config.toml
n_layer = 14
d_expert = 80
d_shared_expert = 192
balance_loss = 0.00322
balance_bias = false
norm_eps = 1e-06
beta1 = 0.95
beta2 = 0.99
Below are experts of layer 9 (counted from 0) of a mixture-of-experts language model. Rows are named router (the router's row for the expert), gate (a neuron's input weights, with its number), up (a neuron's input weights, with its number), down (a neuron's output weights, with its number) and show model dimensions 0-223. Each number is 500 + 40 x the weight over its row's rms, rounded and kept within 0 to 999. Numbers have three digits each.
After each expert's rows: a language model's description of what the expert responds to; "mostly gets" lists some tokens that are sent to it at least half of the time. This comes from a sample of Wikipedia text that the model never trained on.

# expert 42
router:477472487528549486489516442491482522506476500530509491515478385483469446482553473520506464522501445466485496396458526503463438508510444522596449458492505483502493540471532464466463516506491520476501475427502543470495483460540471504517490534460478422499513487471536439550453537517485537487489465494474453481463502478455526520480445530551478530525529533464519526524439513566471539566487530449506443545533484450564560541508477487475519501469474555467550470518468515596403522524530466519462573472520507549511561490567533486496494495491556472391485480558472509416449539483550461507489566491518581530459566479515440471525560498506604486410486447451483516545507549421557590576432
gate2:421449465550595442499542473466496501519555471569504447514486561488481505464490481494496490514437463511519492474532418491606455538511554534494515482528463542518487425524507467502480483489445503513524532467475453534494442533520485434553537515546473473530531463497568516536497499476473569428580471471466495459423492507440519448537406556479489509488468447495505514579551511531509491611452522486492560552472431470489447540527561496515536550542485482501450460470514471389446506478464610510548513503545448508514572480559482434454508506478438516466481549536458485421522525465520491488441479505486523482481503460514481462538566485474513524494540464497579527500508521479412571538500
up2:562547511422437548537514537519500455549538557531491568533514539563489495514494503516534474461572549488492478467482542497466486512510488454537481534547582460471473571475450544489464491523489476527508527564518518468508529507527429474492438482498526498470492509496463535511510552443532495519509428476549418474496521447497440564476496441570496498484490549508543529444425451464511466406539497562462451493572467491548544429440460473509420521516536537521456526565399407586529508536480463496507469530388485429490483522520508536512530535477536460504484459511474536572465396492485505525474567576511511500508547529458558480485541572454466524504471526447467471517533538538442506486525
down2:539491508484482521526538483512501548509511541515488420507471544510542532516482605534450481550488444502503508452509494574492558519487522485502459516515420466529414507537403496505548496543542493446452509507585548528500480550482513463534549481488480509489476498534556486483465527505527449322462500467556483581538459538487481498495540565538577477494525547455519539488465516467525464548514507497518480471509452439547521564490528494430506515509509494536514512493525403566473478531483450518466495530443495558530558525453502479412464412575504477451468545510470487525569456503525503483486443540566537561538420495478552528557538486473478492502549515503488473467471483530461569427590
gate3:498534495557518471515439438430539503517505452512487518483528534536517511493475494507558488526531498532510420488424523455502513479546468449527464514480449529474532448490544491425455504555472538417527496511471414521501427421522441521446440519443515444546456437420440484508541525466516529420544506521556468564531490460560463526555558500501519463496522502478489483492507478467448504516513531537486542533519458448515453434458561478464503498571505519464531492473510503569534469492438594483500492465566509521486503545473449570460441474435461415513530460495517509442544549532531544505476491517512474523417524514584498487506442415446567487446467509617439487476480557505535544544500
up3:505512542552572441491448426489502521484514485485463503458568520560546521459448450512521504576490480564549427527411525462487527470489522427550527494502415550453498477510528548480464549593428482425485536477528479472505457483505432501506499542417520526554502464479446446515467580515490475417516564574511466556554458483537533478556516492499531481462495510497509471492527534481475504566511460480498520528457494460513479417527560524482528514482531505475498464488538460524520464457589541458516490404545531541534506522514459522432478466404499460545450448447569475467568534501576480490492554485471426539483488516527487490482484458425505494437526530564476556485464523545521534564529
down3:451510491511535431489472425436544466510576465499478472474455544514578479444477484512538479481551458541565521580502525505413494477508452552551522513462503538453506495478508479574453540499495474541571418481555513566542504543498463514478522497454517470475524549518519451514511511566535523478480514572536507467548408489537466543443438488552530514536480459507492468499547567501502562529612519474434461508435490537508517485519481448452510490492566565496588516503519537510469420518439470506450467429560518550510557549555511520441511527494494485456468461499524617504484527571435479500450503582480457442493541412486528504486460420517481492498502471528453513552465517510478501517498
gate4:492527549420503501495480476550496576457526546496490434480543514517506549474479510463393439455472523500503569468495487618547475517510471514520451527552513520516501485411456437497423512527530571446487481531469534520564475470489514464483450426509485519483519476436480519514523567489542472519520488516479472497479473493429562557415367496475557561463512491510428503511482481555458582493513485492473435493438495456500555534455445518526482512566491456512505450484447520471547466568436567477506460463465493521515556509606532529455448486449472480447476494565471498493458466418487543553497519529473541467505484401460550498507519529548498503541502559474558520492505517491530524524465
up4:509534456433497494510509497399551523484534537483574511471489499440569497495578499571516532445487481469477554554529543451465429482459460492467502483518493471469543498539480604464518502455463449564471499576471528518478552518433470537546485449586547485453504468497485528544473483508591520603456494503549538523472547409492505498534534446498545472536547525468524482506549506489607452466534538492487538465482450500470458511563499476487474484475524500467443470506508549508588548493496453497526517518492515514469503467516561458527574489560470463562447487422478492479487540536468432448465523510479491535513474556519554472544463498498516499467541421503474494449491550457499391387483
down4:498508484491469492430468517510520467510520532528443504511500473499425489433541501497496521453528563428543465525483521489490473552515515442536492548492477479474516539530590519521534582467462449480531554482468520516488522496506488419513474503480457383547476471487527438558465532491483502507480511541475511575511440516564506503535472543486486475505502450526438521544548540521500505487559480436567562492455510524457466510450495534484455546642528493521466464554516568505511516504519498517555566531521516501571483511518516541571493585458500451445538540585433474471472570574460499527513477413533478381485443464511530451471490459550569457517538532479544428475427566471515468508507
It responds to: Consonant-cluster word starts. Word-initial consonant pieces such as st, ch, th, cl, ph, e.g. st(ones), Cl(ub), Th(irumangai), Christ(ine).
mostly gets: "St", "st", "ch", "Ch", "Cl", "Th"

# expert 20
router:499450492558549456475565499523483465498496530456508483523523496464541536548520541543493451587539471517532482555448511449515555509499465401518474467529444472442560503471548455492518562527434448489494483504587522430544550455428456486515562556597541468462526483450511478520509427501469501545462441444532491537452548479519536570455447490533480565448504396472472473539517543548540515494475501418525538518495416471448482468514512482472446487463576484434466464488513500545487486562505534512467493469506512463496426424463473520472469512526515550517515485512445509579516514464421498479460526528498494508482437510485473469501523452448415546482579478488461431487562528448493454561523
gate1:573482481478478530480503580453450469488431461472527564436525549527488463491518480467508480543493503471463540594488500525496515514488452463450491461583527532506526436452487527527567518540519498498500483487487580426549498450531536520516441488575500449408487540530452574505468484541529485520506502539525464546440536500486555581476535555485417550517473587576452518493526517475556493421512519583460474472506437437561573524442518495486495549538475539447508544445554511507489371552540464442471515523522467515445510501474426430524493570500519500509483519525483436558459431538498479542467495502499486406460505513493500533511536509442485495510475535486472477522478486539506500419496
up1:507564457495548539530503499490434537489510551475532542463511533478485474568527489488503474470427486471478522565592515425521525493468512500554486521479479438468484500572512594506424445500570509529501474505436473515513468440513411472530493472469545537415488543443487431549492546434496507501482508517541423541553487467496501596480554502418479498428518507445457472487510447523510472505460545512542455570499559439539553514528440459518527583550563529434478501494537448451555538500450526482556493581523478469479493495461575471441511548555433488466517536507477543516451442553518450542576560505495516562456517518483478485492517500519489467555511535515516444541416486514532457491521
down1:431465488547561445491487486466500538495432536465431542514544445478553478445484499490486481528526496556533537559521504481468458465473551525491516479550474432453521472493529513541534440610517568459519468517482514488444528454531539560464527475498505468554557502526475445450437538511465484532556537509576460530515502532469576518509492439410456432454493515605478539479439507536513585542519416512490456519459463435527479490407459465489529548522420418576490524522468486492462470497512472555470463494509463475529548462454511476543432475439492541511531501490411461475541496508536503488504501516430500507449505520523447499480466514430475515528467522577510403543465443520519510542541
gate2:434459479525456586500481528465476481502519474525457564443469539449476529552503477534491552477495501475510504543470562589510539545541468532494565502433450444463506548436499606447536464472536464520528434504503525565458521459455461543532529440616549444496472535499515527517582466483478515469452468509509499475543488483514500491507499503552490482479530469528523496494508442489578529530474573397498537601520453554508491508469505537524436560493382454547486536526545499538477463519481547510557527543514527533495516500522533548542483523491485571483489585471539526559412498536444492525517556477545578475483505584468530482525445491472474532513545542483536443485522493520494565521448
up2:494476522454446580488489598485425540522525461436477462430532516389520477506520444523434525435504476416528576472514531537484532510491471532516436541426483468487521487535499490457548461468545434480484502500482515512448456518490527477517547459522518473474494520464528574502538474536524587448490517501478543492469580513502522507484481524542563521440522514494475455478499533507564520470510601536542541552511477574468473537533490528505443460533510516528478514499543504491497538445493565478493578532505535469440510530514524434460449405557489572480581438471452479539541541527469402447486506525514514568591465544465526483534506534484503479543576597525547539480462506515510528522494
down2:487529518564549482483502455567468487501440466541515455560499575500449466511497521485474515545446443489442495489465498487517521477568461539491477503540547451437488478547544601573476496409434501515451515445522523498483428471465500573556496450560412548470478608502525495492507499500488489452482470542499460489515434512476552496445523487491512474528552579423491533453463525569471468522476453495479492553529499519534517494555494573435493490553558495514504487499468543490457461538460498507458467487567502486458554476519507465496513523553456453545496491531567440513540497491558519512521465495557564384469444478426549443502533431530486492474483552454452391509526458563530530533507
gate3:532514508557496493554489494403507519505502455423517454588469493530515486488449528521553490568579438525485537546476478476524452493529518474505561520462445479448463532472519449475614556480479521467509467420459521506515467522441344514470508506496576482382478494456523532481461455438514543582547517506494543491474564464443476420524555524555542500499538470472507477515561522537494512498516503522527511485497455533429485475452547509514456486560503474507516460478517531513495478492560583411474534471485502479527487461437531441499485478550500556478507533432459464461589505532448491531504555453507500451500486512418545484521469470528591481461508466500529437523518519476466524532528
up3:492549488523490574519506544478471534447503551497553542501551513505443438510456550460488456587495532490537477486523552498551474470432556407452552491498441531483559479513459486588493528584448447461503600527457448499509423484440493467502442524425570506468452487516534484522545531522508449488529485501495553500494504443526456503467499541544501533460516456454462565463490474499474547526432445501479538532533482489540524457514510491520498481463459571437456470494512445533491504496542502547435490406549418544485506483496479422512531448539480500507526538420500472487569558477479467492489461504594436484510539522532484554533497546472514445571429467510419519555537504551427466528523
down3:486548545556548485493464551525515507488426441488519451471486441525473481491506473524529483452447478571540488449524481521493444469469530536520461508447408466483493533513505526499462405494519560529560503504486486511486529619577502485548495495518508539473546478497412544532492438448526490496477572525551460475454542482509516507501454479455525463512490517438488542511429468499531505535499480501468503529447577428562462524509537500507491462481519592493415504522532545453465485479518503439506537480512453511502577393434451468541497447518474515414574472509485436504543546454473586492507433495583426492573585469486446467482492538508536554519483503505539448460508464576466504541511
It responds to: Foreign name word pieces. Inner pieces of Slavic, Turkic and other non-English names and places, often diacritic letters: ć, č, ł, ak in Türkmenbaşydaky.
mostly gets: "ć", "č", "ovi", "в", "Died", "š"

# expert 6
router:496605572444498515524497535527503529557480520504473513449437490512453535464501478447505583448523499509445512412473512525532492542553525522497459459521562461537450524427449511509494495474521519439438509533478510534555538515485526465464529496505495497515445588584491514502510438463548504546653485540428472447501420486519506532542551525478511481474485547505496489539582520498523471494501487464498529564570589580480476518470538502498537471526429503554527475511501506546542471511429474490572404540529520456460439448478496449408511444498544566472560457540468456513526521477514512542540415463495459483584526518457464458505451476495519484510511507531493496440506522459544495517523
gate0:474555501420561511536484479480489546491463527436507554529515453427463513456493483485525430520546532493521516500461557480525516473503477543440491447509518472527579505459529511478497475526599454519396474455470445507446503484490457510498466506514476512469507415527540481528442435440454464469522439445493471485474537468511563533467459531467545542491498524449514511444504446511466552453555499453450474537571516562560501439441550486572507494519472513514575498490465495542525420515442588531529557556579457471480477496497468556400521474502567550399505532545448513498511478449463480507567452465494475534501572495437521500477475497496490523549451515503602410494504513490502500501477
up0:489557487500571491518485514474499443526378565432485574521527445462441467527491500483479430492489569466514466526456531562491531538547517563513530473506511444538529445510474549545489514513502447541500481546519444472443527560382515525443510464548422465448508507557565522568486493478517490480492422421451470473518495454531477502457548534508570569460535566471514545511486452475527501495517530499531531525550514524532486496442533495567493519434522518589532507508444509515510472544476584544506504498554485500518479519578495510429501445490512552494536558544470481489478469471511547489539510504524472508533478511457544459506535528492495537548436544504502353479592578458521494499533
down0:568435491569539461490487520461504506546514528458558514473487476455492554510500544470543529462483433569533531507456526471458407470491530551491594553504611512517582555498552462527493488518465502491494552469504528525543508483516482569506525484517552468467485489500451427551480477506474456512429609487478512559468476454490486519434517499460450496480523517539449524474458497549539508558534485554486608535514512492501535552468568490510421549523499506440560510506532528536569513572471516568488517452498526475454572501465587469498499517465586530510504468523530523499454498558591523448447542476564498490462494493499466481508471570509501491451484497504429464539447445472461577532425
gate1:478423446498561528450514543586478535495544482471510520423506438511537501467434514500478489549578518450458465459497527452495491543479532513475527433511521442490572516522501512473470496534517490544502526579492454465523529542433483505550500477506495466506476528575489624538456517469441493502461511523465505453522533506509501505502489443575517506536494514508593545505583464545541503485540530424462464500532476529424547505535516520516509491465542507568500529518495408483538481448572513477523469504538482545501484543549402476464503460478530464419549462480446445493546551540474493551394500489523473491524473498509396474496562501503449550550495407438469521474591529466555543471481
up1:514484486539500501553495452560532512480461513497500425531477514472503396600488457524522532452486491526474522589513434528533485504458478499479516548503464551510485486464529414535495512465493535503521465454520572549571495467495481445427507442500478486547395470493540404493460551447604548572547525527511519504545479471505471555546449484517483498489480512461403501453573499484549472498496533520453537513524435457507467525421525496490543388543541507459494544518528506497464594484476468480505517446483520433491536515433464534513527461575520487547452557504514517512442491432488501494524535492430520526505493502494575515493426517444524459514526576517506532490447510464440524583550
down1:510483596496417492495506475475575439463536519491528539448501491490499512611520542548502518506502502466479486550491561443548430526505463540513479506572449426490541458504544502494502493452498548518517490486531489487415479500497572455448463597509472544569499471450472504454474488486506507581462452498506465493514497501510561510460468447438481528531544497490577536478505508448454501515516453504492487527554400516470516540508508534451430556464509416469500559458486574473464522402490556490456516451424521454459506567471460497446446520422464532481519461485576464545475449504577514523536519461495492511467505539529506424485476490551499397469537486470479538586488509535492544504433
gate2:504533485519597499516554467402471469472504476475531488498451465427481523472430408490477536527449465420490505578576524505535411514549493552565483549525494509519518470455423560516471555468482486452426482508489466575499513507524544488429563518502547508468470529555495494501479489457457479510492527552461487379494472464529555502507488555473473479520445509541522511545542517445539435483552497496547514488494512533459467595527492520455525451493502443486498514532580498544520514515440510485472485501607444513425498516492481542542494447485477525432460478462475494495473481545569578562485504483548478484485518470498572473535407510552529507403516460540500480479510474552533450485562
up2:473512510481403463537470547450504534583526542506525529565501497489553392531497513493496482437456513534537527459407493485513548414559488485511567493598442524526439519535480539536469525499454436503489468471502498470447492465515525414545465510428444452538524427476448495489514457497522531492532553447465482533477496449489500447513462509478498438412497534455484521489472505494486502534516506542483491491568512511526479457543537534497502503600529510538519471470418550518524482451533530458475476485455510500586517499432552484539436496520441482554526454482596537458476471532537409466457518436525543500489494606471495479484472495477547397477517486531522482565545568489487455485464
down2:613473492536452478479596590472435504513501457477519437508501504578497502515512501463491397526497514452491423386456520528494461459483497512464518503473506571440540402479531497445447556418451546442574517451519470526481502467503528477477502545533514393475555478543436492484533529494526461533469477542478519495515502518504497507404520548434485489581558527577506564474504515566492479499492478557496560457523533506516480512523534517463526472497471515478525534439456468512448517486485525492457468542470459445457550428495480492491390534519504477503506467497615526553499497552469453453500491488540508525487525468470529476515493482478511462511494524525539471517544573479415562468507
It responds to: Place-name first words. First words of proper names for places and institutions, often in tables, e.g. United, North, New, University, British.
mostly gets: "United ", "South ", "North ", "University ", "New ", "City "

# expert 5
router:475438560470494520479553449443459543497542503542506450577480536586476558565489475526511541471470494500470567512531469536520494578410468516499551461462438539568417562471514422517536551460513506506451489518497495506474442520520475530522527528422428447501551462522571472526433483451508460546461496504451534448499471482481481545498490539497531478565532557487478465622414496519523458450452501468551507490525446501464590477512498502459504462507535530477502503441527568439514574524473474563472527506533518493498553552549481523526507454449567519506498496456492473492496541510564556490480538540474552579540517460482510450477540457455516477543501482486461447546465506572528448521404
gate2:482521548457525476449497461485539518473532461435497467518470519532566517506492439490557556489471527455495555516467485434518466529522512437519562490468467495534547503499519513458495478494442539550568433516510453573460397523442516486504423503520511447501503474509492526516561471482405543485462540490492456462460485533551457420487474523451548437478471537572515539522433524470508463520565545502455552576538439435471530504462592481541536546472431514520518477491481468479465516482474513604464520498477453456477426549451503485464513471452490574506551497534491487467520506502500435485526459512495507513469537466438444412503510453526598485590489457491523553471502596519598490517482
up2:498522456463504551459475541487528558469536527455472545411528465530506543568498490523573512470444533509502477507481468500482478524459502528505480471555452536484457410515549500454517484522565503428518531504470502537490492464439508445552473464439494416429498414503473490531490486531561469560528507467596487530486497439582513458514474590527471516500526558509465539511580406503520541503476526577496499611566508555519509533504496482501450404525496492601495446499550532473496526483602455482529509520561522497476440493466527519468471515476505520516504417462452465484423526518497481498485505441512439514504448488509518560559516549477594478521414492454500506500480566544466488514473
down2:443464537534443477441471437443446446484590515502466490564579506506570477487562487509457554434507556475510437484503502492523468459549501478533547551540507490532487502444608452461507556550532504494526486504454545521582517467550531520477532526512494464516510517478474494530485507525547523461524600394532580523512454528463482481530504547511503459468511437552531515455488500491497461551497433518487553518507459530498470572449389503455442502456542563486503496545569487426470521512484439537518494556490545550511523455480530459475510542462550544438543468551542513542501569511490415514483559508529513543510454504511525510467495472485548474479612448495506480496506560587519567500513
gate3:501461522508467541464448472507475518466527498533487393481554419575446590509514468480426475507483514495481525522541477469491503561431497501469498507504477448565523452494472503507478553539464534435516452567430457538452445545547508548519561590478488451496482420492449520507565535540443492497516460545546519529497550488540527483520508523495512503614427506468526487535549421489515468450515431522493476497494522464506500464546493479523528512454483499486484420455525489476543519523523546538494545451564531451489542503538433526503498505443542549421515464483525471489426484501509563531443467520452469550528439466431587456470480510492573511522556510492508528414487501484614527579510
up3:519488555458526582485511480501510541437498481511529353462489478556423519510513462512449505513577456478515514545523538552493528534450469539586557519431461471448458551559475526505527516548482512483526507501453534524488473539458465548529493491484520477473474501420454540474465449495447570562546499460486551492523516471500602592525496451485547471481510473505517430526498437480484505472580485508512533520522505518495623422509468432493512550479555426499503411484562498468460520485517529469552510483515510462470532453485485544515561554562535539451546524481495485509458510521526516600468490502497541410532455505416467463471510520459464461467495543512511486482511529464519568560448
down3:497507485558487441491481461468479524577479547603501530536509548467461515566470451453441507461459550549455569506562505518465486546506478562505489541538513511458496550487464534411431515460567461481461476509543422491611564432417496542501502546460506498507476503437525493445553488435517479516424427454467495454492489519435486503456521497543511484524556509468475552480429480532521428512489573573524484507534525549521550458530529496523530527509492489518493410543535561479514535515480455472520505545504531501507472512525411552469462528458499529491523571585530550505541531513486560456570516452533543553526529483517558519537497540501532488473534470446531501553568445484560451518560
gate4:524478596460453581468495548546482464512505478509471490519498501443466489553494485620511492578547550515424570472475510499471577476568472453514605480417505519513502478489550476550579453446434459488483471545549516497467594503541474447497458498430512454495435476504475477488507497492530542461529536460531508494499518592488462530435541583503499545433553508490475518531527483523514451440519465482539511496505421450533526511461477444467549534540432542512476509443539505476509432462452529496527524536597549493480507483518439448513467543483533533585501504487519568516424458470471537467544482554503531550514510511531540498520482505558522573563526524585506508540463510487515479515498
up4:545504525539455502554503501485493439554427439551493509508486529530441537596465463519425530447520517532490452505437461515485367481459471492485499546506498495485423477423525576402567513484502416513496608505545504511491494479474485422460533540525533542442489444481423532479482425564527511546528517507586497406493475509489488531558512492499465494512497489523503493459550544550501458565481510449482470558581529580471451513528564507475522512492502516494486483539524518450477540525458488507523483534464546441496536483453525485482481485423445475460533434513570453470452482519477489454423540522555531533534462549471530525490489554446466522481505499524550561506456462471482511429473
down4:527542506551437561445460555482498503454547467486547492579491476543445606539535489499427531539478474453541559465475502516424519476491582491485473477545452506505478566471429457490476546407520556504605519526495529523478465538510515473471531548521529443496489428437457550538470511463478525463487530464530565495557467501555384472508460549403462570506553474514514564510508480514537568537535551466476488541576495463531494486546434511505458514549457443520474486518485532537509550492473495528577546447571484494523549499544521503461483513547535505424562428447482483552458513507425533493468547451553516490492555510480508516514467535487456484522508483489498555450479463535483517471453
It responds to: M/N/th pieces, time words. Short word pieces like m, n, th, kn mid-word (Bush-n-ell, Wi-th-in), plus time nouns such as week, month, years, day.
mostly gets: "m", "n", "kn", "Kn", "month", "N"

# expert 38
router:550555554492508490497536479499498470447532461569396448516572489533522518537557553552507538517486519509421496452496496517473516524438488443508463473473512583507490477510433473505529579480535543536493467465543537529488487569438516567513502508476493488471556457509517580508467477485612529562544569510538438480471531576507566548512442463494451467535498444552471486413548495456453514520548537412536445464508460466497494487472581604487528559515483496437465489496464466453480482428457478463507433522481495503468530504570425508418522543563519502461436538538484559583558477499457476534510551499499530525532472534486502510445423526537503527524497484544511495518448504468512516505518
gate1:472524490527504462454505562522507457481573450460509430523554478496520482534488501535512456574588481570484534492495502533486537467480497501463509543465455460464540509463511500474495554533522513469475552484485568451581485558451457508519523452506583501491548549457504500554447458529449449552525558513439556527476423568538467490441511488536519498506480494458494540440593488500496526589574577501507457523567491441416521427508508517522552510532471494463494453453507469451476513433585589442438484495541511461512505484495494524484470499546470506458465548432493561527492485527504469507564530517438530536490403532544469560427504489485530461498490492463552474498436468469511403550557
up1:540512641528509479494500485481512528508431559521499476519486539557501453524448564500438549448504443549513480482508483485487482457506489468519507439595496490558447467476478517522490493449456495464503449498413500450465593483518573483439433498500481472483477410462535506422552557509536492466478491444470494515516473502479479538586509511460535551482480489456485503510435491485515503490414510499513499491495532646493485610435490492474554507492531506507545579521496513517511543554441427523557512495539537442496533495513510488579501525514498541474581496577493525461510471559497527535504512489567434513507564547444514491461539465432420547498480477461453442490501517528526567491490
down1:527449518556488542520495533491430454515518535456454535477524505485470428500424486553585495622535495472521482498522523503507536489524430455597426568518516555550434474533479509488481481561571519532446538525498468550542517506459474600465490444478502536425575529473421534478466505480494542492523455535502504476423561493531505541497535535582513536506483419468500554516575461500478534562515465475550435533569470431460465477473500548538472464534508568485488487477514463516500499483522523490482455476510518502484523473540439539486501528566539533469459573493515506554492469468526562485466469507444421559488502485482556507546565537484500531576474529551523472400561550520516490497468
gate2:569512545536531443474496567421557524480462435440439498500582450533527478508591531480483481496563475523457483525449484485480490526475570484492420512558553393463509504362484536527488479542434443531415460560509498466476524480434477488487445501570484538493482446499410507569479496495493501541542557512518457515530483508542464453415488519538526516463548545451628450492470558468480501483538499508512460509533474422466499478514493494518510459451555490477462459522517542512507508506539450479448496502505482431526484512531528486519558562493460564419454501560490496475540518450463496516476551452518507499526490467486503461519467461522521500500569485486526447443472417505468433496511
up2:575528468573535463539488532543540536475450410438434483481544521514451487505536469527528464496440516489476457484443471493496512526474519480537468567497529402517500472408460532527485548459494498532428408562499589487467543501460514476520480516574475512442530466571434481574491507433538526532602570475552548450500533534578470422417476547486471437455532543441514448464532559481517449510571531529529470525482513443517489527468554564492505481481488455503517502508547534482492554503519454485505552477529469465513446512489507530512499544527499542441476526543448441479537431498528485545561549490484500457457499437528512494548489470445543496500535510505536430522469545464536433548520
down2:530492439520508560547549509509497477537555480429473408501484556527505544487459476492480493463452497494530426555541541468509517526508418484557415475465504494460640569500402458506551528423479513480533530484478500534572547505529433478439460483504468466428509459457452544553496521542512423489498526548530530518491521518503489514517509521507468452551470432527440519496462553489536546466540487465550512463496488447492504556442472505501462513479523565484489471629528442447485524550448537541482428494473534503455530505482475551502549499540435509498419571503521462480470530539528491468435484529536557587522538526525557516435444488546446537457479505471440506549482531514498498472509
gate3:437491517438519417447493544515520549483467489550472496507570504492502481477520463523453475481501503476526512563461493495545484474432564592487488521537562598437514527480553457551447529471501437457497539483543454501542508577470505529496491476510482450559546468456424582509579562512476487472608493527564463449498437501494507529534594493511468534533539476453559485484499451520498519524506470529488513554538447468483541461452475540511464491469450514478519483517509525503503504597497528474529465488563506531481559506479477540467470493466438590555432491542519484401551581547513492514520486510410451451460555552494455534515504554543466515430483468501463507534539456476480468419452
up3:544545493555475589519485455438481435518508513440492499481426555449494513592520488524553531476555483569479464442493517539512561528572428475525507462485462448583484490541523521455505451541470583526488493567521488496446524440505501493519508510485529567491486474500592436511399510505508558537456509490432524515485546540494565532457435519515509510496448522548509528430549554480526453493456542494532466476437583541485475492566545423509504512526519508523452509469482499561530463422514493587422494499441497491478496511503566486558506471520578433518543487480446504572473447475516495504495520448537539526527517492514538488504531477470516479554545504463511485446527498463499616549576
down3:427468453546514486527534496478500485518542501463482492493488521533482502541532484451482450516510561574521526464439498486497602503522487478557509467450479530547490517504529512469497437571502485518463518498566516453399524472475632493493478479487515538569539464539528505495492519486493489398579570503528526468476480475486490519508559485516508478471473512531502466593433583492438516501519459523464523556501532508546517476444562552541455504447450461522443574580482523557527529550424524516508486474463432493481512452428485557456422410463511520497466490520486473436440404504505501520460491527434485472519412517556490514523451552517411532539523457543545509452539472529495544483537
It responds to: Commas after phrases. Commas, and some "and" or "in", closing a name, place or clause: Schemnitz, Butler, Illinois; San Angelo, Texas.
mostly gets: "\", ", "), ", "., ", ",\" ", ", ", "', "

# expert 15
router:483488447534508461525530549467469543456399547466555493555570490570493527501551508552478509427548483477539526514509511477465475541470490564478492481461480491581579506488503519509483573457512526518504517591472427461424465533494530508574540534439478492514550463487515566457531524521442470505483489474552545493488493525550506553540464522479544503435542546514502484513497487479514571449438471551526580449541548517533445433512480524477527501528551541539515465570559473447524425541529458494458568422517494429512491426561523431512471477472458486464446458495489556512527566535455554571560476527490503535479511551402485592503538520512461496544516448445499553477483464483499486484540
gate1:540525540465515483453516548543525499477505478459536514501530534467458423510558519482546532484531492417363439471540511558574601485492449439486387510487446511577478563513504533470526558528498489520524522416447513486481510541511560498593494393509508422507464556479530518479517518561502538490486553395559460500523488491468486522511432523529514482510475559534556432482507494507537480429491590557483495525525534449543512510543503517566461491562508531515509500460574514534459537539522500395506510440454502452460499504456445500543505524527515495492467460502505468446512486498535440443522422466506496472513522502547450488536554492508464505541490563539501530489534491517504500523574
up1:499498449561463544474549485504475483472569491488596528593517440469508508583578499530502553534554462496432535486545495550522508549556476508593436502571403463496425526499492537513503446514487406501517480495491478559558466434512520558473486392460480470537493519454485500488449554445464445520511516460476454451529516491483497534560472401442493509445471559538532461504542434542501449483521515527409441504467487491526456528485466488556489573450529517535510491522475585442422527514495459484539462474488497523535512406447504493478480490506482444501515490494511486510500450552459483536503467498476513434488500508499482471573548490522458508514459421514487489461564524481436463478446
down1:438430535460539475550450445618535540460442581424488477434524487451526484527431463513467459506496412543498577531498484458484507512544501514468548467490525483482516535515471492530461567538483515495535434498506449494461524480506545480525470452466481516473523532458484528476522533549483561508506558487399497445461540543459517480539536478475477524498444510510562456477524486535463516512431470532486500431467576483453528495527442479510494431502542489538491477473433501521403437493470464506504490538490504511551602430513401466434496484440498494479530471484500473568573477476564508546472524535504549519476407503509466507516549475470563482522480476596543543566505437500504522560446
gate2:522492538431526562486529495526585508457507568494500514521526486562471556453476427527548447517546460467486431509418534473541512482450459571469544505443456561557473516532476486480500502522506532441432510478496435555481476533441557460479525497486530512481473552515474483478566500502410515475545569473458448488575501489497494578565480493469536444544483555495474449539432400467481516477505631539533503493519495462459558510530558439567498480530532514497546505460515497489461524464454550484553480480557529449455561482524532547481456501520519491437487529530520512532442521474444533546517549443483551521467535490437491524553536544447525516624440466486534506487510474533464459524478
up2:465541550495508536531504532492522563438430595514523487558558469490424514511449519519496485478489505514559484519507542505590523486474510497505545478513507522492490535545499449502440530497510501495549465533525523526441503465499581452559519427443507517503499495485536515504475503448450529490509494558475483517407563487456526488487440461470498525445630486548535394542464486430507511525514543531518490562558489477494515509530468511529515459489463552551567396591522450554500463510468519496564551511567531469413577465456505449512461560557505475527490534543516458534475483547477526532481537503471465454501497493445405502566521511455474521577447512409500571421476503496467482518484
down2:548490465509432463494507463517472548476489441523463471448494482536490515548460483487475555472476484526443513502426511469536468452525536548538464564473508418412513465505484452576499473462568511579563529512498443531514470438467494580505437536498361547469559505482572515473556536455473477577458530489522499544486531530609423482517462528528516505501455448524475541502521513572543540569477520516518455535472582531520498524535456479546577438505478569514564533508476526486481509524417557461511477490523537449517536534488495499438441513543506468514471497529480444449501468479440520487482503501544483519476579432508561438506484497523538497533491478490511579498428511430443511503456
gate3:508554439480491534534497549484491481519458452468459519465530546540454441582463492492533583591487468544453496493498568489566465475539465500498499494412547476504446530482479466518454440507512503481587415529540411542533482482520501523487501511495515419507443520554512496506477464442481414536490478493504464492535467502514524513530472528497447543497554564478590519546484493530591463455485527491504532573515497466520490496499526514611571570499520492542535439468514510564543536570450547501541473468448460497532527542493514459589432531473464455566537489516521505467459482516452523500457504528453510502436473521476555522433427545564477442542403520479465514473493434495480471439494
up3:480496471478420511540480509420466499429558585467484518560522535548462454590473535439548513511476533490492478500528518440540611475525445507501524456466504453469501499564492479510461511526472480490538469479535475506546520506509503456531508417471451500532495531531503575499463472495526450490536431481603489516468506462573511531556417517535494547483454443492581557585456457435523458483448514568507499510496508461500419442456525496477572539466535474545465403503429443492484530507527492559447446462485478464469539584491503475493499562481433450551485515479513458551509510564479484429604441507490536519495437531519564522535480532499489473557497467476500527475475515500475482481548
down3:510566521531500514464475507468495471529499586522472502494520478522491515566538496460500535508538473519585537510507430454497542548564441497569542482448551582528519541500547493484502539460518524598421578426504466472525511446483520460451506554486534559492488511423517512501510428447459525547481496478581470484466514464506525514491495488492438474443540532507479540524481530478515465462546468453475454550514471412433496494472498419622503494504448471511534462577458536468498445488502481524526526477452455590431483450429529493447463583555541434467456481519488520509560492507507501485539485490509559530500474499465474474429583510551449528470494437450493480471524440509577567534514
It responds to: S-sibilant word pieces. Mid-word and final pieces with s or z, such as is, as, iz, pos, in Wisconsin, bodhisattva, Ruiz, Vegas and plural -s.
mostly gets: "is", "as", "pos", "iz", "Is", "reas"